From a checkpoint of a small mixture-of-experts model trained on Wikipedia.
Size: 13 layers, width 128, vocabulary 1684, 47.7M parameters.
Training: a variant of SOAP for the experts, 842M tokens, 6675 steps.
Below are experts of layer 7 (counted from 0) of a mixture-of-experts language model. Rows are named router (the router's row for the expert) and show model dimensions 0-127. Each number is 500 + 50 x the weight over its row's rms, rounded and kept within 0 to 999. Numbers have three digits each.
Before each expert's rows: a language model's description of what the expert responds to. This comes from a sample of Wikipedia text that the model never trained on.

# expert 32
Description: Prepositions after nouns. Prepositions following nouns or verbs in prose, mostly of, plus in, for, by, with, from, against, during.
router:449505491426470481483543498401456432418610373459530588493454484488496616467478559485470467488493504489448451434580484450441435478563429477500471577532393450550458503555501498470490480452551509350471484507535411525490474527444518495460518560515458491496553544479576460458492586528518377514517544527497564567563506578515599467533563499421548515512460448569582516512492520492557475507494

# expert 55
Description: Infobox value terminators. Semicolons, colons and closing parentheses ending infobox values or list entries, as in Maryborough;, Pinker, 1953), Children:.
router:619432604483455492518429488429491500494421471512480405606537451526453454498488485436603509467493504490480422441479505489495540459474498554483477540502416563519457462483474459518457516602484499517550553493457431557516569490439563542531429501383588587541440529530488543585414563461512574472441466493524497562439464427497550480612545475594431454483514459539485424495428464514553494522476

# expert 48
Description: Role noun endings. Final pieces of nouns for people's roles and institutions, such as co-found-er, Govern-or, dire-ctor, Superintend-ent, member, President.
router:530521463435498554506480500532598452522541435525448570450448504467493427569541523506439464539492566522425488557522595526582468481491487510445519639461563518518487506523501536453530467496526536408500556628530494432644468523531495530508487474488548598436587476491443603539472508553543501523489481474478520471498560486519554593406504568457544461560455518580499456508397528479430605462548

# expert 17
Description: Years, dates, numbers. Digits and year endings in dates and list entries, such as 198|4 in timelines, July 18, No. 9, and 1st Baronet.
router:480519495452510522576454487488455431608498480482468486524472534491445438465469502488527537447514514417496573464532537578523517496405499526447493516511523505600597454518507491487548509444451554526520482558463410443542450483519453552448499523432496464527550387392603590541559585495561532507541444480530536595500363458590526508458546480541498493518475626576421488467491536448524479388535

# expert 50
Description: Inner pieces of technical words. Middle pieces of scientific or learned words, such as cinn-am-oyl, stig-m-a, g-am-etes, econ-om-ic, nostal-g-ia.
router:532491511456580508481481543580498406605439538552520487469408611455539558422503504535473499537466541474567574540446476476422483571507475471480478482567576505444479443490549487556518485571499557483506482502479496417419493496482470545556466444617533459476411514517429385586495502495477577503534522424375407458519591548431480563493430499577512523545518455560528494426465491515575505530505

# expert 12
Description: Word-initial h. Lowercase h starting a new word (h-aving, h-ow, h-old), plus H in titles like Handbook, Hall, and comm-, exp-, col- starts.
router:534532488485536505586493538472605600502406582532537435446575481532470533455551434476550436578512604434578523521452503513442519502439409534516522506593526480467499570462609580534532482609529489521528497548460429501452555504451477566423492438549474469490557446532468564480578524540468488462520526541518548492438424582486458471453500517540548482454518570484541446519488463587551522612416

# expert 56
Description: Country and nationality endings. Endings of place and nationality names, such as Brazil-ian, Pol-and, Taiw-an, Hong K-ong, plus States, British, Japan.
router:546456517451570554543441460611506467567479425454424572562528584525500503574433511469487505483474505511463445479516443405568471486423469478488556527485569540563450549505454546417574483407526580471450503456506552465583411518591478517510529481542472528586490551499444587520537494507486403556510472525458505502504526445480528441494578416388561462619544504607490453542515467485448511546529

# expert 8
Description: Table and list punctuation. Pipes, line breaks, quotes, colons and small numbers in music tables (chart positions, certifications, reviews, track listings), such as | before chart peaks.
router:485518521421516440471432515529539458496501467575483484585552518479446555456487488585549477494427481471620444507436496501425439422500498529615596454525419546476492468484429534492485494568487502556576454453426561488491479541540504439533463516489445415542588447458397531420417568429574569537455482483509560520457481481459573574561587430559497485439477464471439524447460493415507532464468

# expert 38
Description: Subject names and pronouns. Last pieces of surnames starting a sentence as subject, such as Carls-son, Boy-er, Tolst-oy, plus pronouns he, she, it.
router:492473470468440534548550449597513454594525465623502622550485466444568509538463523521394560451545593487430503547477507484555496546430482537516534577535548450504448518409502523441519469531542609442454442505541616453592479432529523439556529485581524564527542563554473516540458433522559416559488424452444501519446538465502422481519473513543489529524470563563504561509554440518472555505498

# expert 35
Description: Word-internal stems. Stems and middle pieces of longer words, chiefly pr as in press, primary and impressed, plus offic, min, ubl, overn.
router:602532484449483456478474476489555503553553477471465486514507463474552503570527428483588528523531448542533563544455522479555511499505572501496580418413565510526548503525479418424597503526511397452491394509396471501485548406522537501575473450414400475398476493460463489508448457608478586538447412544465522514522492509550484528437501529497536441528484557597528467384485471540542563585525

# expert 58
Description: Mid-word r syllables. Pieces like ra, ro, tra, bro inside or beginning words after a first consonant, such as g(ra)vel, g(ra)vity, (ro)of, heterot(ro)phs.
router:455503495466581478462463519493416480523453556561453461531550458513598429469556477441523435574471431475533556492514444470540502554508496505438559409548504501424617519485581538523535522513475529557548574456550523517461605548541469415588513600596499509446491545439488445484475426488472589496444524447506453467477470489476515584592414501502416490417501379424486491524558463538429508504458

# expert 40
Description: Words starting with p. Opening pieces p, pro, rep, comp, dep, app of words, such as rep(resentation), Rep(ublic), pro(jects), p(ark).
router:538470541547569533545537493429463560476538478462596458488539461537494503433494454491545474595472436454550564530493431493495502496480541513545563538439598451461533522498525516538473536500475410522512452497495491532457445461564437459508431487523423472503428413430434447534509447531527543532391515462587541391521554540482463382493440523441526458445403597424488423474450558442409567542419

# expert 28
Description: Line breaks before headings. Line breaks ending infobox or list lines just before a new article title or == section heading, plus heading and list markers.
router:545501582559432445485532499478497533467543491467521486518489484468479505494392450410587489496450481409516477398547495523498548408456588501586462408491463483513437524564468496523431474492528576557555496539495388551514552516404431531477464521563379502546461484481487576463476517453524558453475533560553537522573502436572542492558461523567367440516412573461451399484482543530505464534501

# expert 24
Description: Name-initial capitals. Capital letters opening person names in biography and plot text, often after Personal life headings or sentence starts: H-oule, J-oe, Dav-id.
router:457508554515531533476632484444533557559496489493585461413496480515552447503585460475454456476487485554519549443471525596480419486459532545451499426537485428495564572427557471530490530493453529537494481531396442434446512504576468500488547484494438403457503426489480534517453470525557472555512513531521514493493434469470380406476412474515402477412432590403428555506529534517589404520482

# expert 18
Description: Function words in prose. Articles, copulas and sentence-opening The in plain descriptive prose, especially census text: The population density, households were, is land and.
router:570438373530433556513483562611436423465452449410527495455458596550472523466523442478550425520427478484445437503525395560521526508518518516562481486410462473494488579521543540452517490517543548549421521514466522463549550601490601568517487500514469423512441460507527476415503473578572449512514528578490492476561486556479475499445418563444472513420439487451448529419614487485471540485524

# expert 19
Description: Line breaks and headings. Line-break tokens ending sentences, list items or table rows, plus == section heading markers like ==Personal life==.
router:410588515524512435407483491449492523514554480482431534548482529498542508516473463500481545489576544489447553412474501623458479535499600512550512502447386551455462469509438433617534541466461478471518587528511401477556446463528545523436454532564525460513567489495534483446579465443520515466409478549493434424505490486423414515467556488535510445487474569523476488573403635538590486552529

# expert 57
Description: Empty table cell pipes. Space-preceded pipes closing mostly empty cells or row ends in election result tables, e.g. after Swing or Turnout.
router:593484487531546620486501474471555560466505545439572411572488590551459559521489450512569514563481534454529514416437465523451516482489467542422568490429454508449516446594538512496467485462432515561495518540462590520465470501498604516540576469415566471493461520397558501474411412538475570512488464530514440457468541508427491476513578533567440412459547546468551379526550546535494447520438

# expert 53
Description: Infobox line breaks. Line breaks ending infobox or list fields such as birth dates, running time, and taxon lines, plus Ar in Arthropoda.
router:510449552520573552496465468490439555549488549476424429437520569506564589466516523477529507466577516473522538428455525534411555569482597485524375476490557490449465505473511546532466564414424541573467560537524500466436540489571395567491447514525506466569412413529446493463526420469475510468419544550541465518547513534546481524581497424503463448461470388490417439487437524536476467564595

# expert 44
Description: Mid-word verb pieces. Early pieces inside verbs after a prefix, such as app-ro-ved, em-pl-oyed, desc-rib-ed, and prefixes re, ex, en, pl.
router:559441511540519543532547511450497556483477554476592464466489419517539399521584445567528497503432510459560578378497555532484394477551457470518461400431560362450540489488571528538522567461460432526539446475468464466504492490511416527536529460471448423491450442501509619478456412583483551493508562443564502517508534426511444459521478506555445437415478564426513542408519502470517477501480

# expert 16
Description: Mid-name pieces, m/j/b. Inner pieces of foreign personal names, especially m, om, im, am, j, ab, such as Moham(m)ad, Em(m)a, Ljub(om)ir.
router:547516487532454512503599574510524485596454547546527428444521474519441490538521502447490471440454485520530488520536550461520500527493422496462452520531568553606503479478535456627406510490503606511549391482487483459447459470496471540511477468448544560387494573543434409528435466492484562545515488415515425380425544599517411552434488531541541497527556534561504440525493518448562408550451

# expert 13
Description: Digits and table pipes. Single digits within numbers, ISBNs, highway or flight codes, and pipe separators inside data tables, such as Highway 744 or ISBN digits.
router:500432489488507552511533413486452507538612479566453483590530505525418524538499480506508569514523467457482473527462561499437463455486473450477569503518558490451599486564491389622534452451532525528486509408522532548582440510530475447563518564443582481546515595496401535522479479442503561416496510409567496570442453454502481457502595515535599523473589523608516553502441500419505472577470

# expert 52
Description: Articles and determiners. Articles and determiners before nouns, mostly the and a, also this, its, each, common in taxonomy descriptions like "in the family".
router:536518459514514555503467530702479495476522468482524500593423465488485452551545510464431435469563475511509432531500460578492416541449533574492514446503462494578462542511536563465495476433444466465444516408541396507453514506502633465546562455466468462533490419530520546527488566539438419454532509502515578514582462487527585459517460532463438503444429512546456490636506582527465455480543

# expert 4
Description: Word-initial English fragments. Short opening pieces of common English words after the or a, such as cent(ral), Sup(reme), s(old), c(ourts), w.
router:532469532562461536552547506411461552595472486454564440559534431527479453534559456481500530576463415473542547430517543470491470450512477452486528380429561376475479538503483544573546553488406457572519477524420432534453486510507479555542509485453452485420500388505445623486519450573491481453538515562516485551496550523546434472543447530595434423461444533416467553479492471548460421537473

# expert 21
Description: Table cell separators. Pipe, dash and colon separators inside table rows and list entries, often after a number or short cell, e.g. sports squad tables.
router:523599505533469524441590485455545511436474475417505484445522521561473479472453470572467590550468510484478422500471495549547583482510536553507497566556441538572573491550457455606579476432476451505524516563501533580536439473509625465423450533435450527582521506434432498506410536470489536434569519482523583486590432502451487486387548510516457536491402495554380500482532476436553470480475

# expert 54
Description: Surname interior pieces. Middle pieces of personal surnames and given names, such as O'C-on-nell, Pat-el, Gab-ri-el, plus name starts like Wal, Mc, Har.
router:511599568582455405530495466472520428598459549518473489508501450505503535497514602468380469515563429489544488458453524502562495507643486499456576442545520530437583525441576422586439517554443537438542486442575536513540579543525470466530439564450473517418489543458432417474531445473548511448545554424512460454435497435556409450432474540494529470463557460468570498505497495495524495477517

# expert 30
Description: Capital S starts. Word-initial capitals, mainly S, beginning proper names in sports tables and titles, such as Hajduk S-plit, Copa S-udamericana, S-ummer of 99.
router:528486544546493552564686446430541578540465504402533374450604518491492575500533441465575485460554471528455540478404472471510498456468504462552557491425534520480436438519475439533543491434491496520467594570475457489478448443541458525501553485540506587563462513569446442516576519473459520506449473474499479536459434562481411461468501463474514550446476419463481542471579494471565408514579

# expert 36
Description: Music release terms. Word pieces in album and record articles, like T-ra-ck listing, soundt-ra-ck, album, single, song, plus hyphens in compounds like non-residential.
router:510556483413577484448425496495524483555512461556496492531538436418506537447473479557532433472437561479596536493464535474456476466546576493541599423521445530499457553512588584547507529484423534568503469438491556472412530547515451542465491445490510457437574434473394557455448473433533605572449444413561536446439491490562541571579547505482560537457520488412436563471495513438444459446503

# expert 46
Description: Plural and agent endings. Plural and agent-noun endings, plus people, years, they, such as members, prison(ers), inhabitant(s), senat(ors), vot(ers).
router:466490471558490562583506608552492435570472536447577472490536474458484373546532423540534536478550423451430553559530584452490539490511553555447447599437466478527514505529387466421558539505515502539526561583455459547625534499497522541493464532537593519524456551544542560550436448461572503497470500471410453474437507544499535581453540587505480473505528498503499485454517417420402501465472

# expert 33
Description: Table header word endings. Final pieces of column header and section words in tables, like Play-er, Winn-ers, D-ate, N-ame, Schedu-le.
router:536570473592430497457551540523514505447554511528576470490528479424510466525485480564551541574475526448465530495442510438498556543448538469587506531506445505489491497575407446539490432429484587501550495594510538495534454503419450529486522427573537433542514474573429563408534464465551564544533430561500564445507481502479624582460524458534430459597462507411440515415541406527464599511498

# expert 7
Description: Verb inflection endings. Past-tense and participle endings or common past verbs completing a verb in narrative prose, such as led, died, protested, made, began.
router:537490433569516504474535485550449455419596451481516611547427489556472551516540511509483449584427437562456477549536537539508491499527482487491444593516403568509513519503532522439512471486505514504537500498550414522470603457536428556451465500531498475386606580595574547506526494469508538501522519482364534562482595510406614536563562443437477468524552467579555515515540464494472535459512

# expert 47
Description: Sc-initial words. Word-start sc/Sc pieces for score, scene, science, scored and schedule, plus pieces like fess in Professor and ic in convicted.
router:515451525451535438573472511512465604564412579477441456436467476476526546576428468531524571517492422502541508497483463648490454468524562466508596461473520574472485499503490458518442496477490416534594488554501491520450376483502534571486468476537403503506503445530529508515551515560467574589586469512530664476465569453436546524519450488489473492532568517429596535485483450442470554553485

# expert 42
Description: Capitals in codes. Capital letters beginning acronyms and codes, such as asteroid designations 2004 E-D, N-PR, S-CL, A-US, often in tables.
router:409426557546509559540633439472507479628572470468412471469521515528564469448528519492521487513483536495521507458454507589540397511451558503536559440504450500451414518574521467540503499592514539519540575539470425445536457472528508457474501427555471539435463502533454557522504509419529502549464436444490499469540460494587462516608572469547490580444425580431519546579457583508509423564547

# expert 26
Description: Numbers in stat tables. Digits and numbers inside sports league tables and statistics, such as goals, wins, points after pipes or semicolons.
router:528520541598422520542691580583384488569527543525434437559593554515565482431466486473529455473530415479516529375455485467544475494514525519561536467563440563505585448512483486540496527445502549515507461563497519463526440450461438541477511522460542435525414446437434482459574528406554541536557464446496534501481480473473469562440492508526444450485469468440413497443534467503505469557482

# expert 3
Description: Vowel-m word pieces. Second pieces like um, im, am, em right after a first letter, as in s-um-mer, N-um-ber, K-im.
router:527442513536497485593463576460477451482387527569515447495523487508487444451404616548447556472410509473535525494417484473520524518558498423479462528468606553488538576532534529564509468551502553445494419450483510398406414562494433555499477449537576467487417431491416486502481459434478527590471469536504549437461523528494530496431448553551585540471566536503568483554501433569455461579483

# expert 41
Description: Sentence-ending periods. Full stops closing sentences, often fused with word endings or brackets, such as es., ing., )., before The, He or line breaks.
router:517526468455493494497433495484471448491433428507506567569536500522447453563453537501412567482466533435531500597477442462439451424465575468457414470480385540517567437505391444582527467557498449436517559433576476493456399468507572446437497494464559463503540572448511518520533529524498529518429544471541396457551440510482435509484585540501560455469417544528582506504401436489579515425531

# expert 62
Description: Lowercase word-initial letters. Single lowercase letters or short clusters starting a word after of, and, to, such as c-lean, c-ollisions, n-or.
router:563477551513527580410525498455422551559518541470553464567515418558529513466573479508558522483440512538613498442440502474473460452533524493455536472449530400559497470510568471508522577457464414516493500553388517487430436422551531517468551419496424473476423383537508635497458450544516455537567551574524456540564529490525437435559402417521489526512440523418524518537544501525490492544461

# expert 34
Description: Mid-word place-name pieces. Inner pieces of European, often Slavic or Italian, place and club names, including accented bytes, such as Bel(g)ium, Reg(g)iana, Čak(ov)ec.
router:476524577537559512453596516525510469557432566462463468430549521486505496536505430535419493433480430496493460420530479444537550530587447454586558458549567511527480471472502407556447452480557499498492552445457562523421452443538500559538498484554587572474538552495422438550505489513476453467613466489502455485462620599471440563466472488519471526601543525613470494503570493544584554408519

# expert 6
Description: Digits in tables. Single digits and year pieces inside numeric tables, scores, climate data and date ranges, such as 9(7).7, (199)2, 2000–01.
router:549414515564515520494538499414500512542487521448573406510515444491529441517603422532526465520465574462609550429520573505488403437468420531458522375467539418480520493470518467506508556498472484560533545479401519513431492471529455575492544495466436381518413416489483591460452475523499515494529502479604504484429494454544435490490399506558450442413490567450456543444530438506491440529495

# expert 45
Description: Place and surname endings. Final pieces of place names and surnames, such as -ton, -ford, -ington, -son, -ley, -ane, before a comma or parenthesis.
router:500502558456425488542471502617525449634478487572423520556530485538465520591524491445380463422532504467491425456558468448530584548511493476443487558495498507528531541458442423500522467486600537418399504456583552510634476514549489390531515554594542595511498603537437467545467464505530457499533501475449504450448485484486462476514518508488515512597528443593491474539496457555477506462523

# expert 49
Description: Dates and birth years. Month names, year prefixes like 18 or 199, and date commas, especially in Born fields and (born 18..) parentheses.
router:511525436425486547524430440512451589601565450466508483483551471554511432423540484469529582509515468472545560495490552560469440531511521431505398513574510472543498509400478467460526491489579536546499472432563383505492452415457465537507598590491512457529489486471583574446577490484525455460548444481577546434451428525512460446423540538452557438501488465600523569510532619502532490444441

# expert 11
Description: Place-name and word stems. Opening pieces of place and common words such as Aust(ria), Sy(rian), res, prom, desc, and United in United States or United Aircraft.
router:467544521561509496524486567412487612514436499431540444486488451533516417481496461558576395510553542543545579560522520467458421540498496429516516405468576470475477590460492443491569553507472537493521511503478469528454475561573487550488481374437374410477396507443467603491544430490555514534575525457590477550480464510485524487552446488527487464494522554430519486443569535441521459585556

# expert 9
Description: Prepositions before phrases. Prepositions such as in, of, on, from, during, between starting a noun phrase after a verb or noun, as in "takes place in".
router:426550464475510536477451522447415417431610410474534614476397488574522589424521462538510467499502463460465488398626486484404459518540440550499427514547452512567537495504533568520479474470533529413498495454630442478431550555456484526458535547540489529522494547513594447493493528457519379485497518487515577499581563502504551450466510499430499513459446453513572537543510529548534455481450

# expert 23
Description: Titles and quoted speech. Words inside song, book and film titles or quotations, especially I, Can, Will, me and punctuation, as in How I Survived.
router:411524533485460427474557481395402530523490527527550537579535409584512453442427523560469549490588562536506494596557467536598495528494424557472521491567426517469437548556481550488532448511500506489547439474470577486420536547472444488508487509421477554521466510531490469545523509487514527480564504446587451467495381404467469562456472465602536526504584504415533583424428411514465499461482

# expert 10
Description: Place-name opening fragments. First pieces of capitalized place and proper names, often in sports or results tables, such as Col(orado), Al(abama), U(tah), Af(zal).
router:482447533549414520509614432463474515504548497382453450463543490609552435535480478520563450425523477414539531447448500450550464535493505509484460448573583482399468509497561512532514491442568517531475570479553490460518479577549409552426391463469470469427404445450438527518458425559499540523494510453607438418436500487437458464512538507419466530506485437446440576508534492543501426494512

# expert 15
Description: Mid-word et pieces. Middle pieces of words and names like et, at, ent after a first letter, as in M-et-ro, som-et-ime, H-end-rickson.
router:506420444509473426513493532436413429505449520472440462406489520522574546513538439489479496495472520594586511488510554468565463588515636425493588505513518483449559452575510495545407467500540457560501393421541535571503485483512518563480488496402513489562579407496496505517550434450516499466602523503453469552472589514485439531525525497466505394508592472439608489522591504443494509508525

# expert 5
Description: Articles and short stems. Indefinite articles a/an after is/was or a comma, plus short word-start pieces such as est, al, bel, and et in et al.
router:587489475597507473482491425497526502485477506517589442504519502465445512537540461518514484523438457514569509525508542499581447436592500444475453426462502475459470497443526428453538509483383487532471449412475532562413491504422428530550533481406467426523529477520483578467547509559512556387569599557641519588500459497606465506555486522406497485412477597464488503560490442445486459497543

# expert 60
Description: Verb suffixes. Verb endings like -ed, -ing, -ated, -ized completing past participles and gerunds, such as defin-ed, design-ated, own-ed, r-ating.
router:529449458493475478487448511571476436447600433471469577559422516542458535542571511521527429598490424587456471573534520509450493499496448401461534554517452605563534469515478510407526467539539578511517510463553465561443528469556502534515528464487534476460633561537528562497470486480508577528595452475419569519584560466468576563510535451454426514581537542613528512518572461524504560457500

# expert 51
Description: Article-opening definitions. Words in opening definition sentences: is, was, (, surname, list, plus pronunciation slashes like /es/ and non-Latin script bytes.
router:545460430459451483428489445501483559499526414531524451458536569502504423481436483496442615505447601445533509451528557470480478500472603589506499497411493533497473478437502562492515489515457481533536480528446501435421507609545547534500585329606621463518444544558574515532513597527522525451405527455491516472476513398532552489529451507520463470508476507479411561537490456542489529519461

# expert 59
Description: Nationality and country stems. Opening pieces of country and nationality words, such as Canad, Ital, Fran(ce), Geor(gian), G-ree(k), Brit(ain), before ian, ce or States.
router:560420421501563539546527497417462546564464481425441430482609439514600463435489512396487399509516563547474541520508510486560429483485479522523556394541546594464399438434503484468577526412565506585463553566425541496423511508522472516469501402524531462513438482413472525517480488488483437519439494512531509405496496523493483492523436484489559478511517410465422498548526583504554426437489

# expert 61
Description: Latinate word stems. Middle stems of long words before -ation endings, such as Loc-ation, Administ-r-ation, class-ific-ation, inform, oper.
router:541490465447570504460513495549563586541490543524411418416499437481441528503442431513521407544450467441462551487466548445557579574517497452517509460404556497570435479448541502468484493479464506586498504462438506521471480469478426446562540491466523483395533433431495627522490453527536470477469474556529495452640549519439485505544502421520483408481558479481485406396560500500581580566528

# expert 27
Description: Line-start list markers. Dashes and pipes opening a new line in lists and tables, as under See also, taxonomy Genus entries, or table rows.
router:509484458489447542412477548432569537489458521451587459427509560519573481490577459553437580556467457506575452505423533583524461626453524519472468434472500514547549548453556541557515506483490388521526542507493409531513478546491562516453639492534459431525503433429521542502433537426470424549520501537518558440573417444498522468543494552569481398417495504498447467465513557500539424454442

# expert 20
Description: Conjunctions and auxiliaries. Clause-linking words in running prose, mostly and, plus as, or, but, was, is, were, has, when, including.
router:442510471496477513469576458476514487408474383565493604546430555473455473460444605537567398464539578556479427520573435496501472451518496530510481570497397617501516458444519478450472494485507430523472437499509457494429575560438559528459481530498580576560480563513616502569459518488482432482552566440479475499572506555465488511552466514569473507486533473547565596544511464447439527566444

# expert 63
Description: First-name middle pieces. Word pieces after a first capital letter in personal names, like J-er-emy, E-r-in, Mar, Har, Geor, often in cast lists.
router:437485504488430467489487457476515479578516535545451444466528445527562457481521475452449566492510475495615600537493605499569482510658487492462582420526509439421513560428583417512490516546484478458477522515488540498514575494603482515521395458473507498404448482410480574487380504590516548482547519502575522457476561472507401480502490524565457441471476434439416522497498513462547522471569

# expert 29
Description: Foreign personal names. Vowel and syllable pieces inside Indian, Korean and other non-English names in cast lists and tables, such as T-a-apsee, S-o-o, Varv-ara.
router:555464481468482434527638423467438454585469544529560427443567443416525489495474528481510540502435531464526554396469556494498464515579456553408537487493493444507474488597546441468540503560438435488602493511445559541440519496474507521489475520467400499508493534484372582561412546521546538466497578479424492427428446390555417515483505441557532450450511470538450548494514466506548499548503

# expert 31
Description: Air and military compounds. Word pieces in names and compounds, chiefly Air, air, War, School, Park, as in Allied Air Forces, aircraft, WWII.
router:566514453515439544540442494452536518530489545508430458551475502544458420631527504541545514508511482421432532499497496444625514533446518453498483487482609500451451523551448534589448498481518527463487503447500488432610400582506453408493558445593510552566539471459451465511396547493490568500459493528540461560432509579480525526499588501491532533478511426461561430508537612414411542498560

# expert 22
Description: Name-ending pieces, Nordic/Slavic. Later or final pieces of Scandinavian, Polish and other European surnames in tables, including accented bytes, such as Ped(ers)en, Mikk(els)en.
router:428541578513522463559522458516479501532499555489516510507460449550439521567525519442401545413524442450592439577540552492541618482549406440465550466501514531525536479495441473595518457542538518508493562411523559529463467573510505458547560550492542470486498609577415434490489477539513532518570574470534480559420501443479518450479403463444553506601544443533434524637533414500498506483543

# expert 2
Description: Bl/bl word starts. Word-initial pieces starting with consonant clusters or capitals, especially Bl/bl, Gl, fl, B, J, as in Blues, blindness, Blood.
router:419507555457496455578489477470433589505470587512628427483562502467508525445489481572540542497588541431579528475540388509451448480448419543517481490481538427580588417525566552564485448488591426504520526532483486462473429489501471415465505515517447472457520511533463518506491409532507529434595431432503486440450473428530446482561444441541486451482501444479506527418525600496552474508400

# expert 14
Description: Adjective word endings. Word-final pieces that complete adjectives after a short start, such as sh-ort, g-ood, help-ful, except-ional, jeal-ous.
router:475501615470602536556457480604556430459573584514514591497433518520468536456515516496475496536467491566560562554550579477528473529541458501533469525525568464462536512442501571444524470485457536492551526560528537417520528480599464530449541422489515515492615449467390522507491424594462530524512481589442454499480594449479529608382442464538468520555577477539477517573523472539464570470490

# expert 25
Description: Subject pronouns. Pronouns starting a clause, mostly he, she, it, they, who, usually right after a full stop and before was or has.
router:501420507587442609474567426457508554502505522566572453581557438500539468573491468543445506497450555442541605535469494515559421576436538557458528485503588455428483519384540525451537512530443569546435432481485588434535450459494529531545509502535432436540483433524505538524511490547544464534478521520583523562435502479534396548532422461530430422431506515435539551436544441503453545535465

# expert 39
Description: Clause and list commas. Commas, often fused to a word ending like s, or y, ending a clause or list item before and, which, but.
router:449559460489529490491445494507523525482567389421445491524454478534450507539501529572492549450434444469408415505369537534450500469451479559453422540457405564482525497457486560470529440532515483502468452532546490549453446528529509400496532568448526591608523594555566524524488585527562424501507463574459464508545532470416483435421502496574556517437439533579557600481419492461499523473490

# expert 37
Description: Infobox measurements. Colons and digits in infobox measurement fields, such as Weight: 200 lb, Height: 1.75 m, elevation and attendance figures.
router:534424586446452526450422596576479520484504574459452420475600521549514476429515472506557536481461475463508568438490502531466568521452517533476481545526468495427541513459434507434416608564569465539503549414499407492434519487517484534574539610465547505535412422476584521565487567424466458461407498456522600596485425552546552503546557443466505574471501476514462503458479504498521472529464

# expert 43
Description: Infobox field labels. Word pieces completing infobox field names right before a colon, such as Council area, Coordinates, Family, Date.
router:572511469523469485507449522498544549492439552496442447438451486499553544460441459520526471421423582470513552399560457520548608534446471520477502444413594490531538496547509506514462432549484534499529497490461481484510595486465416519565473420461488550472471421438484565465438575415502552525594479538493547513494430474610499534577438517414403518466536452443431405457462440527535551527395

# expert 0
Description: Mid-word fragments. Short interior word pieces in common and foreign words, often before -es endings, like Prad(esh), Bangl(ad)esh, serv(ic)es, includ(es), tim(es).
router:524467504492498614502514565402481552636443574444586416517551484477550464499533448526467420538482471493478555396395569414573435523520497462461459434426579477507514524497474431530543550539521500556533483493416502536415582519582447599530481452475467455497444492381494528498448463502471508510540572471509522493480518448554461459494407463484510445428554493456511595480490441515502522522575

# expert 1
Description: Initial word-piece letters. Single-letter or short word-start pieces like M, m, r, rem, pl, mostly in sports pages, as in MVP, Medalists, removal.
router:482431526485506478522478612507531575436422553499521454419584482466552594462450494468577482537471531548460570510511491458504468525444481416579463466491514483494581516543515425635457538505432506565552425554433435491450492438490478581532502430485554518401416546479431491449486503481496537507465506554543465507535420521571503478465569412552539574447400532450472552413568593534471524484500